Experts of a small language model.
Size: 10 layers, width 640, vocabulary 8192, 145M parameters.
Experts: 384 SwiGLU neurons an expert, a sigmoid router.
Training: 1294M tokens, 9873 steps.
Below are experts of layer 4 (counted from 0) of a mixture-of-experts language model. Rows are named router (the router's row for the expert), gate (a neuron's input weights, with its number), up (a neuron's input weights, with its number), down (a neuron's output weights, with its number) and show model dimensions 320-399. Each number is 128 + 24 x the weight over its row's rms, rounded and kept within 0 to 255. Numbers have three digits each.
After each expert's rows: a language model's description of what the expert responds to. This comes from a sample of Wikipedia text that the model never trained on.

# expert 8
router:124140137172120136134193104137083109122096115141116107168129106139178098102128114121147104134107116144129165110159093151183146134105118110157117126123181142169128144128105165133148110134087143112109138124114144126157145174117140121159133140
gate0:113129114198096148124154117158147167135070164150156162139135125136087123122131102162129146107098109097135114161165091132139135163110119148113111139108123208139141125109110145111136127124167155092125125097112116099118108143074101136115166151
up0:168132163135092153139104130126102108100083110104087159077115147100143122103128114145088178124140115082129119154151094142154147155115157159091126173080113116105148120068110084157139111122155137095111122118131139117104107145104125158075134139
down0:114132138135102131142165120121140105179100104188145142113102128120108104161197169134141122111114169109168126150110150091140095149173137103137201164148114117131135113127157127125128122141122161141138123135137093131123139126124143121109175111
gate1:158125116141136163125146128105090102087061114114159110115129126162101108111154114140152130140129117124155159106122140139109133150116117099124117121099101099136118112149083122146154134117112118101105149144119132119099131130144109145111183114
up1:146097122116108162164154123128184106160182143136147137116130123118137124140113132144092118090126103140083083135142121148132103143122123142133150101133113135150171129102151129132144140135124143110137102139127111162117147125106121098112071118
down1:142142136158100134137088155125140166101118133137111105150163141148111120173179123132188108151139173108118144159143170088142170124120144106160148177126136157152165105101139105157143104125165146125126083148138134126114087150121098109100135109
gate2:116140139157147147150151185136134123154086128136139142143145141094142123146116115141112161152138136137100083157144138160143136099098124134164125109115153146126108157058164132143123118134153135123069180117099102161149117136158160116148145090
up2:153139168139166120105136190124128108126107116107102063177130131115171084125149159121108139144097184141130126137138105119138158124141140119109113125156138131134128134139141099103145144084096143102130134156119139139115124125113130125143101139
down2:133132097134127146116133112189128145095189113124116119088136133119132113101112106136159114117102078155135165123153084136120090121122127100132114103127129155129094190110131147150109100110107139169069132109128101136102148081140105171130150096
gate3:155163103095153147134154122119081106130107130161106119156102101124105144156099169132142115150124101152063120128114115143204094108118131155126123149162163145096144111164127137147116139156169122156120143110114155133115144120200092138146106125
up3:148163120122123136172131103148080109151118154147138119114086165125078126128102177127136149131111132139095142140066132135139166109124133127119134131163136120131112124120112175165148140145133113186136180090143129093138119106102123092114114080
down3:140120147128100123131106160135109126121154107115165103138089123111142118108091131114111114142123144162102142137129127140152160116125076160140172117145118150168143102113137137148113128097143129094130131176135087078103141114094103086134091113
gate4:119106106083082154074133118135101146115118110105168163120110136143105126124142119081112149112173163117147139126140128172118098177145115149159123118144163080149119135142119159094123104112107125154125123120138136126087121128176122126114103141
up4:103100136125128142128146069118101163140201124115118169107124113147110158131147130095110138094145129131164150129229128131146113152112130107132134156120189097126114135119109127071123123112137152183139102148164121104150120128156116138123109149
down4:112090124131103127137093144088106118173150053148115177157102126147099138131112130122113130137093122123084135110160133108147097140113144158066174162106125074150150114108142125122124130099159094142124116119126116126135140091112118150151121144
gate5:121129141168102112113169121109088125120143170127187124139107139117153136143096155108133105142141093130113123120156062107114146132105143148094105142141104132120142124094113184108150141118080138148074132186143098113144138135137168092109160078
up5:113151130121132106143100149113152154146175075094094118103173099100114154148114098148088094158145086158109135119121156130141143123114072098138121095128143173141136130138134132132143128132119107163129109105093117140110110094094102112096088107
down5:130150098093196151124160134118097120124169094142158144138111162120099146141151112126104118163128132147137116111121132167119177137143097139170060142101133127122158116132152095091152155141148151131095133147106113131125129092106088126121140129
It responds to: Single capital letters beginning proper names, mostly athlete names in sports result tables beside country codes, e.g. H-erta, S-inner, W-lodarcz.

# expert 5
router:143144133154134108143144153174100098120138164148148160154122112092166096151081122102092121142086112111106141149127116185134153174130144074100110147116159167089150135151081127172177109158176115094122161110117107178137096107103136091153131147
gate0:124147174137109139107109110098115083153125106181154137166108124118119130126190156139133120136141091159169131147164113132100098177103165131120119149105122145132126141156104126110095095110145117137147124135106110132158127126097155095122073130
up0:110124150122127143109171142137107143110096083146102133100136096141117115106156126120131114139112146128146153106111093123129111142118125121145132140102152125099083085129132127152100136127120104156120112136145063082161124133109132116188117128
down0:103125152143144129116116126136138122132104093148144164082130136135169119119139116130120108104153067158150121110108147159166172162116154134119132098172101127142166140071123163130106086091134156130120069111138106163144157100096142136121105115
gate1:125131119151113146123145143176113145173137142121127082134129153160137147122133091142127133116131131156121169120153086159118133135116121139189115147127126115103133107153131098138136049147061063145087113124130113100149122142139142133104085118
up1:123135153134107134106127098118126065110108118104097150161152135119172140118113107136147102148133070168103139094130131121105122098139110165099139145093124117129158118124120124103154139091123092102091109164179087132147089116160174136114092131
down1:148112106085107141109095133121117137137103123123157145176127142102116140148120141151120140113128133131091166127137137124124116085149124142114113136125114115133154153131101131127097124113120129103131098103172051110107136135155126135164129139
gate2:088116117110122146143150113166130106125123174116133131109079131142130129141134122160109170146173138155171083125131135104093142113146127111148126108093118149108164109170128091129134084095133136132134093151165121143144112156122102139140183127
up2:096092103121123106121111096154112132132173110105097115095065067132136115119141113147108217110114102108184076140132147111100065147131149131106137107132119120138096128109124105084095087118086116139121094121130146087126083147121127103129175146
down2:077115095179133148129112117123135145136166097131175112113097089139144159117082135113141145135135093157158145107126140087117114152134122086141106133121126118134109153122116128153134080138075102130122103192124120130154119154110161139122126114
gate3:132133157103154156165133141134104101104120097118142115116156128139097127142116136145102155138116110124134101171160114122107157149119109109106126126113161128127116131115123130084138076140150100103083157087128145060139113168101104101129159135
up3:136082094138126103061152112155115125189118159107090154136081148139130086168113134110148099096152144095130124151117158113137155172134134134088122163155110204111173153134151138156111133110134142143157145164126176185164158127130131140116148141
down3:125123151130146172145128143137151127141149160140112138119124173138129174133120127134132145160116129136115128103132154063096103141125115179148161143116119142121122133153135100135112143106155122095120143121119104116166156146139144154109119133
gate4:152111095148094137139131176142137165116120152080093116127112136124086067090112160119121132191128107104110139121109124131112100104154147156119140115132092133116183132141131163134125129139144079102102161074133051169109144104113098160106136186
up4:164153147121120159147128163180139114110129105134112125123099141121104138108129163132126096126141087112122135096115146163071120114163127132157124145112076181116135119115159125105160152138130099109115176071115062137107152130139161116125105096
down4:156086150133133154106123136107125152150172133105124092115069106111107125110116195121109151116090111141130051084143164121128142134132123146171083126139144125108157156128103104105137162149119113143126137127095140122100096135092144132152123119
gate5:137111095138143183121182151134144159130086133114091133135146104124084109150120128085164112133193112075105114123125061111151160146123103156089134139116092107143121146102112141110093076137151103173148152117149149137165136104135154132111124127
up5:141147130125162145169163131163149107145131132136104098138111131119112119133118125160172058102118088065128169150128131143138146121122111114116128071133117159131100067129121117151102170161155139167131138143105145112147184101107132142110083091
down5:155092147119103157107144111119134132137099138130154098102118154083140125145130134123155145162139127105150089148143158147112113134169108119143143134138122188127125107176179099093093147144127115104122143147160152147161141142128189089141155125
It responds to: Word pieces inside personal names and rare words, often after a capitalized first piece, like Don-agh-y, Ham-mond, je-op-ardy.

# expert 14
router:113147144144134144119120153144099085141116134169117129149126108158112080136114130078114106125117079143124137151133106174148141159133114116155110127120113134157162138142101124118179122130132093105095159101126112119145151160144093110141128159
gate0:138112162135137142115161096114142143108128119113171146114106139095120096169092100088160076135153120137129139103131118104149152111108153103137124104141110130136128131142145142186110130152138158141124131157175128129129118135181104164140083148
up0:089125143128123107131138135123152152146155138174119130099074160132166103145168092115125117124156143156133092119175119133142139083129146143095149109197144122142125115132109145137101130159129127189122143121154126107096131115135130164127114158
down0:076169114090144124127151127113128111149163139162155114119116109138140136119121088139115134105130130102135109121125172131131083152149098100106166140118114124079104078099150129114162125103107155171118161141170120108091105155138135117111149120
gate1:126162127116099127090101142135112162138115157119133155167091111065104091134108099110113146084144145103132123128155135114161144119083110131163131098141148108142123140144114128148131167102117104157084126100117139138142130116169190072136107125
up1:135148099111151179116109167120114129148116127093088148184125170103107072158103114116131133094139139122160142133173117129138152139142086095183125100125154150129103144139116135136125151146102085118081109132105161115164144127122169085127124147
down1:126139156115081083144135118069102086166152099100099134117106153110108163111117127122138152127157136118138132117142153087147109133168164130137226103141111157130130145110138133129133125148136148113139121144112115115159116133107129100169123154
gate2:103144091117099134143116151130144172153143112110145145132147129117176109112165095137126103123143130156100051130119142133124139138147158114129146120140099147137145102119139147145153135115117144158156158110110101175089131127109109114133088139
up2:140123196161115123116125121170105138125161143150170124100149154108081146137108101109116158127096170103156181128136091157133127156112118098111137095083146132145117132158119118091127097109152153142104128150147100094116135102113143117155144086
down2:127164139140155140115152164132109134113130087146091098104140158092136081110152107124096145106134178120095127155170076112171139154149165150140125160113103148132110137135086095103157139132163139107126113157130145119143148174165116125098103098
gate3:153117124104138102101132122140112089114111156148104136119121127124142148135126164129136082129152155116126104111136138116117145108135149126123114106139055187073148146116145161110141141084100177130103138165083128104132151116084126130133132114
up3:132180107100166138118117127102151132144106119133121118170108122106176139208136135162127149142158133132116111121135141119089099157106115129105124143137109112141123130103153119148113139124129182123072148134116126153120190115068097134157102127
down3:098162130107132149153124096137095115116140134140105149157133127145163135155124115130134103118164191140086115143187128112165136115122096141121145110115123161121088168119157134137132114124121125157125152178125121093176106081133130157109154126
gate4:110098145136127145156120137129147120135115093141107119166153129111110136116122095135138124158125139140122120146133097102120147141135107085107137117096119123135080119113157128113127171081128161149146130108148151100128116127127146158125146118
up4:123165132107085099106143108100134151131168127122111179077125110111132130133104143094116108162149183105067106181130132130109103119158141126105117161133073119111117114112152182147075149197116157134084106119138113106137174137113147145115119174
down4:120081168106149136120126117120111144114122128154106122122127105124119115143172138148153123132144117105073139146126108125107097147122119127111129132112108156084134171116098153161112124093094128172085097117163131101167102138131121111157129150
gate5:157099114106130076128099136151120128119148106125143135140117111139087154070132139142104110161113097140125134153149067151098106143140145116107132122153132158116113103126115102088150146150136161130084103172103100089135115150143147116127111144
up5:113127101155138157121114097157133156131109126144133132130129122138113127136126110087134142166108131148127091120166158135137136113141127138114136134111115135123114112063141137179044099102124147072121135096075144126097133143124108134118100199
down5:113117085154167110111092107127152153130112124155172148139143126155139130170143143123105129127104108140126134088121151114135163176148115120169116162143123093137089115110131153140123135145131189107133143148128119136132135140128129113109102174
It responds to: First pieces of multi-piece words after a space, often prefixes or stems like un, re, dis, pred, imp, comp, expl.

# expert 6
router:076134120193127136127128104175115063117145143155137111124155102161112122128119112126143103111114073100120148114094080134175136145097133127093115121136117127181148154114129152127150083103141142141120135093130143082142141138112122077143136140
gate0:131192123113178188121115094108140107102100106130120139161139117133125128169150094118055162132130137122101130155105138147120146113165122146134127163119112101123145153141108146129093110137163093138120208117130125164131133175101110154131158145
up0:120127129118120121146148125172122134107180157152109133099132105175125081126121181139158128115114111083145129165166093145158155154114124113179131074133121146142090119119111128152119153147087141155126102120102127112108117098138121125137155081
down0:137122123102133174140088129168108115065111120124163143149110130130155095176152098144181134087127101145098130113125078160071105172136119165138155123177134120146154114121106067099112122169109174117154109146166168114139109134117136087151101175
gate1:136146119103075125099138127113118125100120118142119150116124104120126096167131127127126150082141149120137098092149139113149127145116148104132135151129154125127118089120136082124143103102133121108121080145129138079118142155134163097125156146
up1:109097149141087168179108112132131071136075152115052068120118123092124166160134124144108133132133108133124154121146123108123144156142118151151112084092159137073159091139125148122128186125156149126120152097121152144144111134118069138159111153
down1:087159140108158121159130149108133117097152098099158128118170166123106121107211125143101144112131119125141113132136077111112159089082123158111114147138153148126123123116124112095149094165102146106140093124150112149104118129122136200108138119
gate2:117123165133167115104127076151154136128113157164083142103105104099134113141127134104154118160130136094115142132136133166120132077136100141113126122127138127156134109114130126125098103077108102123143135100150137118110115155108118173099183120
up2:149103135194121177155112121128214102133137141111114099178128149128154125086111104096098182131143125123117137084153201139154138137182157169110128126076130085121133163154148157092128160098150104164113119158113156129189108097086146123159112109
down2:124133134102112140151147127119164111116124113144128114134119128156111097172136124117111151115162154098156155104098143169146121135083162119144122125123116099119109145130084086123110077196174126145122113091088105117099153142168088157198090111
gate3:094136124137119113117145111134149126122164123146080134142122113162128112105133132120092108148163096093164124145122124136124121130116098158062127120111117141102136115150094120113134097119126090170152115163119108070135138143156154098112153107
up3:111110153123115046128101107118167085105127176141129134111132100142129134128131141120173166112143095145125123113117135165135127145186129162107129104123104144115106140116130156160101159148167148121156122095069110145082140112118090128114104107
down3:111125128137169096187124097091146150083107149119147110144133139134114147147119138146142146147138098116129107155073123147142110085109164127145108127120093121126137143170147106125121154139132107125143135125119155093106141083122164188090151124
gate4:159116100142148143094134186072148143149163135099182107116139097143127121109135093156168087126149111152108098069104135182168140117102128187144105160143124144145135130131135136136126088114147098161114109164123140129117157171125141113116129122
up4:146154142144073115141115115121140130105148128153071127136103140101138144108165137133115150133085105104080167189136147094104111113127158099108136133158139092159167142133133119143106129086120131148123122107154139131149121136086102120124121129
down4:089141117108124118118155156134154090128097104182125164122117179070127106078122113127144115145112119109162122161123080149155141102095111148174097130115132127154152117151120130114124113119131131139130175114130155140123127134135155130089117106
gate5:101146128123141168154150152132112114127122151090140063124127141110131147149158125127137164116152109139109117126092131144106092201169113105111102143159127132107171118141083143157160134124140096175150132113138144108087129125160129143086138126
up5:148153110112123124143122120119137147143147080141122183094120125152118116113123128147155100125098145133133128158112121143195170104119142107110143091111106150124087160117159122102059153145117128128133127138133126159081132149144112119124125121
down5:143110137176135084103105138123104117073115108139118121159153138058107137169119140150108100100139083111141111126116125128085170173142114089076123123145099157122110142126177107146141104126103133088140110151146140151094129105092160136133130119
It responds to: Noun-forming endings like -ion, -ation, -ment (concuss-ion, cess-ation), digits inside numbers in tables, and words like died, death, were.

# expert 11
router:115137153126108151150117121133095085124133141154117120132144113127157125151115132090123132142110117117099131130142111138217110158125161115138102105125156111105128169144086144140168121154074099145114141062151096153129161112130115106118127149
gate0:119125162115142137134144121149116158134160164164138112096120130182165132125081122118149121117124091094159160144166157119131107142129148109104124091118146113121109110170129108088145138124099099127176117094162119068123131133150128148143170099
up0:141122156118128118075128076135126144139168141141103134123083085108115111135119134128145137116155148113108094096094089107116127136152121120093129184114145116194151105089132150129174165125113155126135151110121183138098143144135140134105140125
down0:116150124140140126135125123146124141146111102166120114144137103110114140135064136105097132124143116162117135176145128135117123143128120150146144146127149104100127081142152144141135130152086135093161137121102127135135137134104106083144096156
gate1:086137107104114138107148098141139137123128167153105096141132123135123088127144129148139168115109103148102107161158118152141150109108160144138135133118126142105164174139117140063139068130170135091096144127148135149170095128135139109119093166
up1:114148129112112106136127109096140143139120150129123145119151073127124145104162162177144142087119130120130120157093142168096153104119121072111107164133162166126136123106113130096117115139113177085115142110112156151138116133133139107116085107
down1:131128129150135120109149115119165102088132149140119153097132134100150158115148114159147156090114058127121105129142141135162139136134127147149084155115107114130125176125136145135140129144157129130173143157139136091119135129113078168146127116
gate2:138123111131182107153127135188117133151115126142136094080148122113108083133145111104113116114122077096127124155085104104110139150105053142143129133120136142105148142104147132119148115139082121093137138154114115134118135114094171096135116166
up2:097163089106128144152106110154127107103155123154152160115151116083149088180128126131103160121154159107120131155125114136125113149134113110142125117104106143135158143109153198143102117140139147135107106118146099136128122157120130118097111141
down2:124105114146150107116104173144083118132104114124100159125121130092118177140128140094116112135137153192142139093161125100087097149112124101191124121137078124082150142127153214137129168089106089140139144161107125120141135151112171105119115109
gate3:074174139121139136165156148135103120133105184137086152136084163142096129109127116125141097116121115134092130162153152136132068156117183137130122156160134108123169118119143148125102088132139113109134112134141138119152122085109148071133121135
up3:143140112121132116153140098103045124138102140149120122155068107166137172105127132121094134132137154103117137124122086176115080153150092160095123141118129152100129170147159130119132161166175102125109176072107208133099117157115115095117111132
down3:152152126153138089140107154108103106119148162145115118128142144114107118120129115102135133110141109143088195118127137141148103145149123135151113174170153107120120156102133170109090109131101154127141133112191151147133130105116121115171132137
gate4:099104039089074138185092138202126129138132160108111160112156119118159116120120127106090118113118132150160092123128117143117109147140181102109132140143118115113135120134172084096100124149101106106139137130105110109169096081119140133119083165
up4:158152141126130139137139108115156082151133129123134123127136106146118118129163122131121117136092101148082085121122100150103120135109102117132127121152093100113112113137115091131136123093104111140111120140154127097121157144124143149166130163
down4:147138148146109095142148143137102130127137110071141142173123112094122118164115135135126127137131130161132164136100117127151178112169153136094087143133119152153132161142152136114115111093144142124107115122162088106147126148112134106145110135
gate5:148098115133130094132139131147108095144113114116141120078135199117133126137135207118109145128154124127087145150112131136107157127128092127163123095114117142154133146150044104167148111120094122088113143144084130128080100188143135167084129143
up5:124159118130117136080085122154122175136143146134132144150118114155095169126129132082135151114130156140146118124113181136155163130149095143146142110110141112151079127130107124122122146084133155142065085169116108104145105068117110132135147144
down5:158142132147123138133142077083134116141110094097093106147132122150096091112122151125113130117093130176197140134146121127101164113120106111138090111126168143151098135116132146140100121182117115128207127124112138171120083124108145111135128163
It responds to: Capitalized head nouns of institutions, places and armed forces after the or a possessive, like Royal Air Force, University, Army, government.

# expert 13
router:075134122144095141138136119143135122118114112163159121168114057126145111158134125099111094138108084111119150146147093199156141155091152103102083123139165163151125131143126149150144109123136129133108129113173116131121128143138098095161098170
gate0:117127118145109137093134145138102129155110120131160169143160126139104128139089047176148123170128165107132074155115142163114154056147097124138135148143108133131147153124124142140112107121141128092088116125139159131141159117169126111128096102
up0:151152130115140165121148155118079123108144111127174131152103126100145105112095126113127120154128150072121109108119118174133168117113121124133148129130134180131158142152175129134113147134108163128106088144126146147115146092139120110088143115
down0:147118093098136101165127153122126114155145123122184138148140119116111118129133123123148160121133134133178152154104170117103108092074088124139197101124120148094133150158143158143105121124136143147131151155113101118138122112146144144134085125
gate1:136168118156136162166101160162147142128187135101114122089106114126093156121145139068093112115191136134168114151149090134124117131113120112141098114111174141141155139089090117143135128115122133118196150126133148183138151150118135164115149134
up1:111141145098112052135149131119080120133095133138162164136164080144113083149122132138125135120083106153124131071108169145158141072138119138103132115122094120114124101175156122121118163136127089152058090144108154088120075075133133069131106151
down1:108142079107103142153161134112097106151133130097116147164110106160141121131147165143113158153125118135079124103101141111188099112171134135122118145112106108130161157131137143080121113142106110185125107175091168080131110101129163084121127108
gate2:153150114182123163093172112152101107139121144149081110140117163158053134149158107134145142109159121114108129157129136096126106103157144090111140129089125157126121160123109154106114124140134097115116134123141154149114125143118113142092117111
up2:158157151129102111147118114090114108138111104124112132095123137165111121107161117132176102075158112131148106152133148069113155129146138097163147132103118127165145110126104097152122100161104103118140167153114156134152126093134161097134127133
down2:163103131098102120169141105105165143135134188129145128156144106136162130099147167139156125117064143090116132128134121132113123131158112142126125110099154116109122138107137147152152089125092096111114148141130141120122150128116126120143167155
gate3:104070088152172149113169134178169138098071124151095136160175123138150144168120110144161137110118119167113133134135118092155124148160152123128149182114109127166121124099106138132123101147097169154120142165133157132109106101130099109147100134
up3:179134146099103102125109121067099116160123152116153152118114106130111123092097153146113152131127143100156132091075121108064149111097104112115119064116151140106100112134120114108141166139149121130156103128121124122134135121131139172120140148
down3:157142103125134136092128115214160113151137151128118149144155147124141073129121123090145136143140123103117091117125122096115132127144099150120049150111096112158089123130095115117112140119131146107112156170118098120122097128134122155165076089
gate4:119139142140134086131121152133111117111124086150119127132111122134096145154138130091097192109093155131148106128141145116132134140149106128104127111124106152181068127137134112110116142145144159151120128128132137137135146076122128099116133144
up4:108085110087153188114126135150097153136117112132122127130146137173143096143139127177123165134147124148175095166093127106173134153117129134158101121129106110150090162130166120102141111141131140120135120133126112117138098174131103145142136127
down4:131093105133152109121163111091143127126125133094174160183139142150116148103156146092128143096107123142101187105126129129122143155128122138153047109140102072117153126117127076115143159091139120207142091114134176134144130115143149109095142140
gate5:130102145113142092047119107108114117111114171149120150147155147128134119133120075140096145117138113098106135102121163130123113147149126192137135152107127115144140142130113127145128059179070139163125099078137130139091167144132135129098105086
up5:082147128110065105115125121132127151132134189111112150141183140153152122117121091124168161134148094153138138101086133142158133131148115126117110168136140174162133173156137140170161117148141094101068136065149147126150171143119115130113066141
down5:143147137099122092186161123127101131146157146116089128129116121120157137097098106135176109157119123125151149121157116120151159112089114118109122124154076145132127130093110152141169132117136128112083163156111170180118115152145075095145105145
It responds to: Single digits inside years, dates, scores and table figures, such as the final digit of 1973, 2016 and 1870.

# expert 4
router:094134139159121142100126131109114119142140117151145121151130078155100106156151123130110090151108112107099145132127093148140140141131109109105120132101140132170159144136111147142141075121136139140120143087166113172124118120131124136103122161
gate0:125130116136069137122080123097112114125110122124161113159174108120135116168136061143105154139160125127167123120083097140130128139143152141096146129126121103104135123102114124129166136150079124130128161135134125116190092163157129107139137134
up0:141167107154149136131153077122118133153107189126114139176126141168113158119152107081145154141170151086129083192103132140164115125127093098171128078125137092105130112124088108090122143146154082137159127099157129123136115118078144135179124144
down0:128127085155088132140100112123110146082142164131177097157125140146155120119130108107127147147160136132113115119100129142109077097171139098131106155130117124112109118106133137090187094124175144138151143091168137117125125129133107059163120102
gate1:102149127166135165131136150126161126142118079120128120150127116145135098089136124118117184140124123113101197156099110130158146081106116162131156164089117148138106148141104185092132162125162098138091150104140139135093110183111137151076127158
up1:184150170120129076147130111112140156103131136115126114107147133125144141074147099133125151116085118153126122123138138113122100111132118128138125121122138151117128121121143111113168094064107117136137110131126095110160108098123135158112138173
down1:114084127115110115120122129145120137142130129113121158120132095137097107130167120147096093135095117094126139105110126115133099113066164125132141090146127097146075156120107132139123096096092123110123151107128174164137097116111140133138158167
gate2:171120105118121122157111145166104105115147161179136093130169157137128113180153124148161135104160138104129119115094135147095131096119115091127113080130101165126099085101123121125148163116113082117116155164133087131152112096125161158086127127
up2:110144117132136161127117121112122165131133120126111155102118098157122132148115152093107119103134131133127146175123110102131131105133166155095120133131151091099164145114118147140118156111153128118132128124102133127125131157163120123129176143
down2:124172111168128157132115110148124144146132138128122127149120140131082162111095117107098132175149116125125131132117129093136125099121127130124121096134129131143131134117113149119159126129136120131126166123183147100179136151150139144100155153
gate3:094110126129110112119122098104181102113106160102098130093136150153142131127153136143130126130132112124129122096150161107118140154118151110125125132079136126108113098119163149139135157141134134117105126142090152123095100102136137117146123104
up3:149118138141103085113167114114154104091133132111118126155116113121150098155167104122118115154085149138073172160147103135106144110136154174146132104139116129143152140154124102135116120136123184136096168109149106145102140126128121111109107123
down3:121103155146181129170121098113142112111102165156133117141108104114168124129109164131112151140111114127147165123123126132127174129082091120135124167120182140129125095160136091142145201132103139172129132118077132134102104150139146113159101095
gate4:160153154131137107093136137112118164168139136139153125142102113135109061124100152136131125096134113106118110162142137100136088118084111138079123141104116177074128122143117149186135056135139089182138161148101141139104064137117102127082113129
up4:100143126123095130154122135150146137146135151133121117136107110137167105222103154104115145129149094137116117130135095147090115120143146122138112114134176065082145146130113098124164137118108158137114111106141110140105151121085135107112090119
down4:117073127138152132156154142103139123110128112138125101150132152072125122113126136155184085139131179139150166140143116096148114153149112149108134090130120143084097093139125103163137132109093135079122125079138189160124167159122132124109167115
gate5:090175168118144151130141162076090103136144160120120078128131184131132117121103149086176127140124095121105098126153137124114126142153123116073127097154105139125147147098164127136136108150128110093145158161101120129124141132111101152105139118
up5:115130111116117124122129144126140137093140120112113091146104103107132131122094085176120115141125111121155154159132131127125127116158136150128109184134100134109131107132172107101144141145121096102057107126152099147090109156103129117129138156
down5:098083147130096119120093146154131214118137094141093119134151107135168134087106138149143119112127143163163102112126124137137173149140085092166176090162113181134127145130162081121114123110155122091133167104137128151128137137143080118099096153
It responds to: Articles, possessives and quantifiers opening a noun phrase, such as the, a, its, her, many, one, often after of or with.

# expert 3
router:116157113147060161138190168132128132148158151113156150118132101128161133127120106124107101108122143098127130121129124115161193132105190120122098104128113131134175136140105129152141118128114115132133172095120117127129114106120106127130117128
gate0:124171104129106135148123112084090130084131078119144107158154141084114124131141110118101139149139176118121084153151124165156090166117092135124110088130137139132086167137139140095104085128095133142157140145139097105122113105110114139149130110
up0:159094147170120119133129098138111138151153108126134094136137068117141104158126111130091129169110126083116140118116110120102154116152149145123139101112096147170116173134146116116126096128110141121118154173093115205112161112113155105159160135
down0:151125130141164136093129137153147129111101136164124118139162102141132121127122107165127107128141128094119154129095127135147127131119114123151183098086082179155104122152138111141115100084120125160130152079127122143156096122147121162148128143
gate1:149144124119094192123137099131135140138137110116171114092156075134137097129113158131124082132105156148130129161106144188114133134081075105100122161080090176134150108135106105149139082139120125091127121160138090099096118115120140143087113144
up1:119171153125115071118143139100125111126154121088102130178120129090124118140147074125128187128132114148153131096187178148139115145163159140163128107128129143127092169120115127155102134121135123117109138163121129141141130140158096110171142116
down1:139100106157136132107144116122168127135113121155123171158112154143140099128083136147114128156101129117099141056163143123132118156177130124114174103130132114154161123145153172133156116167117106126101099165138129144124166088128131113123119152
gate2:122133075111103145139114138144138153131138128105147110132127170132088128128155132101133103150117148128135142160141115142121197144144128147117118118116146161149170150128149171123106183137149148109149138125125152108134133129132130113145119073
up2:156151092116141124133144105102157172119128128100159127171150102106108136143132156115157089140148145142139099178140102138117145141140164111124108102115118138120157133120138132137114124130143104074157103122139116135137087169152118141131086074
down2:152110140116116123189120141110158109144142146143125089133122115065116120116121148147084145114092132113143086138123134150151145102117142116116098150099087146098166118089128174088111172096107137114159113149118114118159129113176155133168111144
gate3:125121109151100140117109144120127079119127143118119193118116105117149123144183135114135115134133127155148130123154129118148146128103194121084122143160116147127121116072153133163101120096141132128114105121118084094138163109153123144133116104
up3:129171082121102079084141127100129107105102127113110136112112109121116094147117140093167124132143098161126112115139132144143108173121113166137113118154104130155122097136126121117121131134132144156144111115141129115134109108128156099148117125
down3:122120139129125116131147079117084106149132109129138122155146121126108130104152106129164132120120071097180153158148120138191153130116146094116140141157133140118101158130194122093127115114123085132134137085109182114089156159153135131134117129
gate4:128125106141100096136116112122142117115145093096125150128137132107133163158089128115150089125127161155124095115121072136093151135142125135099125121145134152111135095117136156119150073147154113113179101112128123153061094111163110132155108116
up4:163102103119115087131147085118156172125188097128114153143173118116154148128111162099121110179152151114096070136103124127105121136103219207147126120163157134109145129104117123076162082118097123152115122090122140110126119112116129115127115095
down4:093170126143077123101159109161121134148165083138124163132147132090178114130069133146159123134165141146114129141152102098203107150172105097106066102126092105136070137122118121146116129160126089147096157101110128117080109148110162152088097125
gate5:099130080180107185188086175103099101085134151090092129126142136157117104088117118119137171110111105120135170172132154105159138140163137108104116115119097135157093092140162115113127119137065154108133115114103113110122144098131138094078104132
up5:131117111151145151143144163094092077133117192090116148119160113136141104130142111156111172108149108139172143133157111139124104140124177121150125123141097096144125158164130110115147149138091107125154079142118146167159129105135149127108108108
down5:126136134114141172150159107111118183144136157152129106107125159146095102112132126124148151128125124108130111154138167161160124116107127129148112075126118138113141116121169140119136143103151137146141165117098138115169188104151145135133141124
It responds to: Field names and key words in list-style infoboxes and tables, such as Country, Population, Coordinates, Website, and °W after coordinates.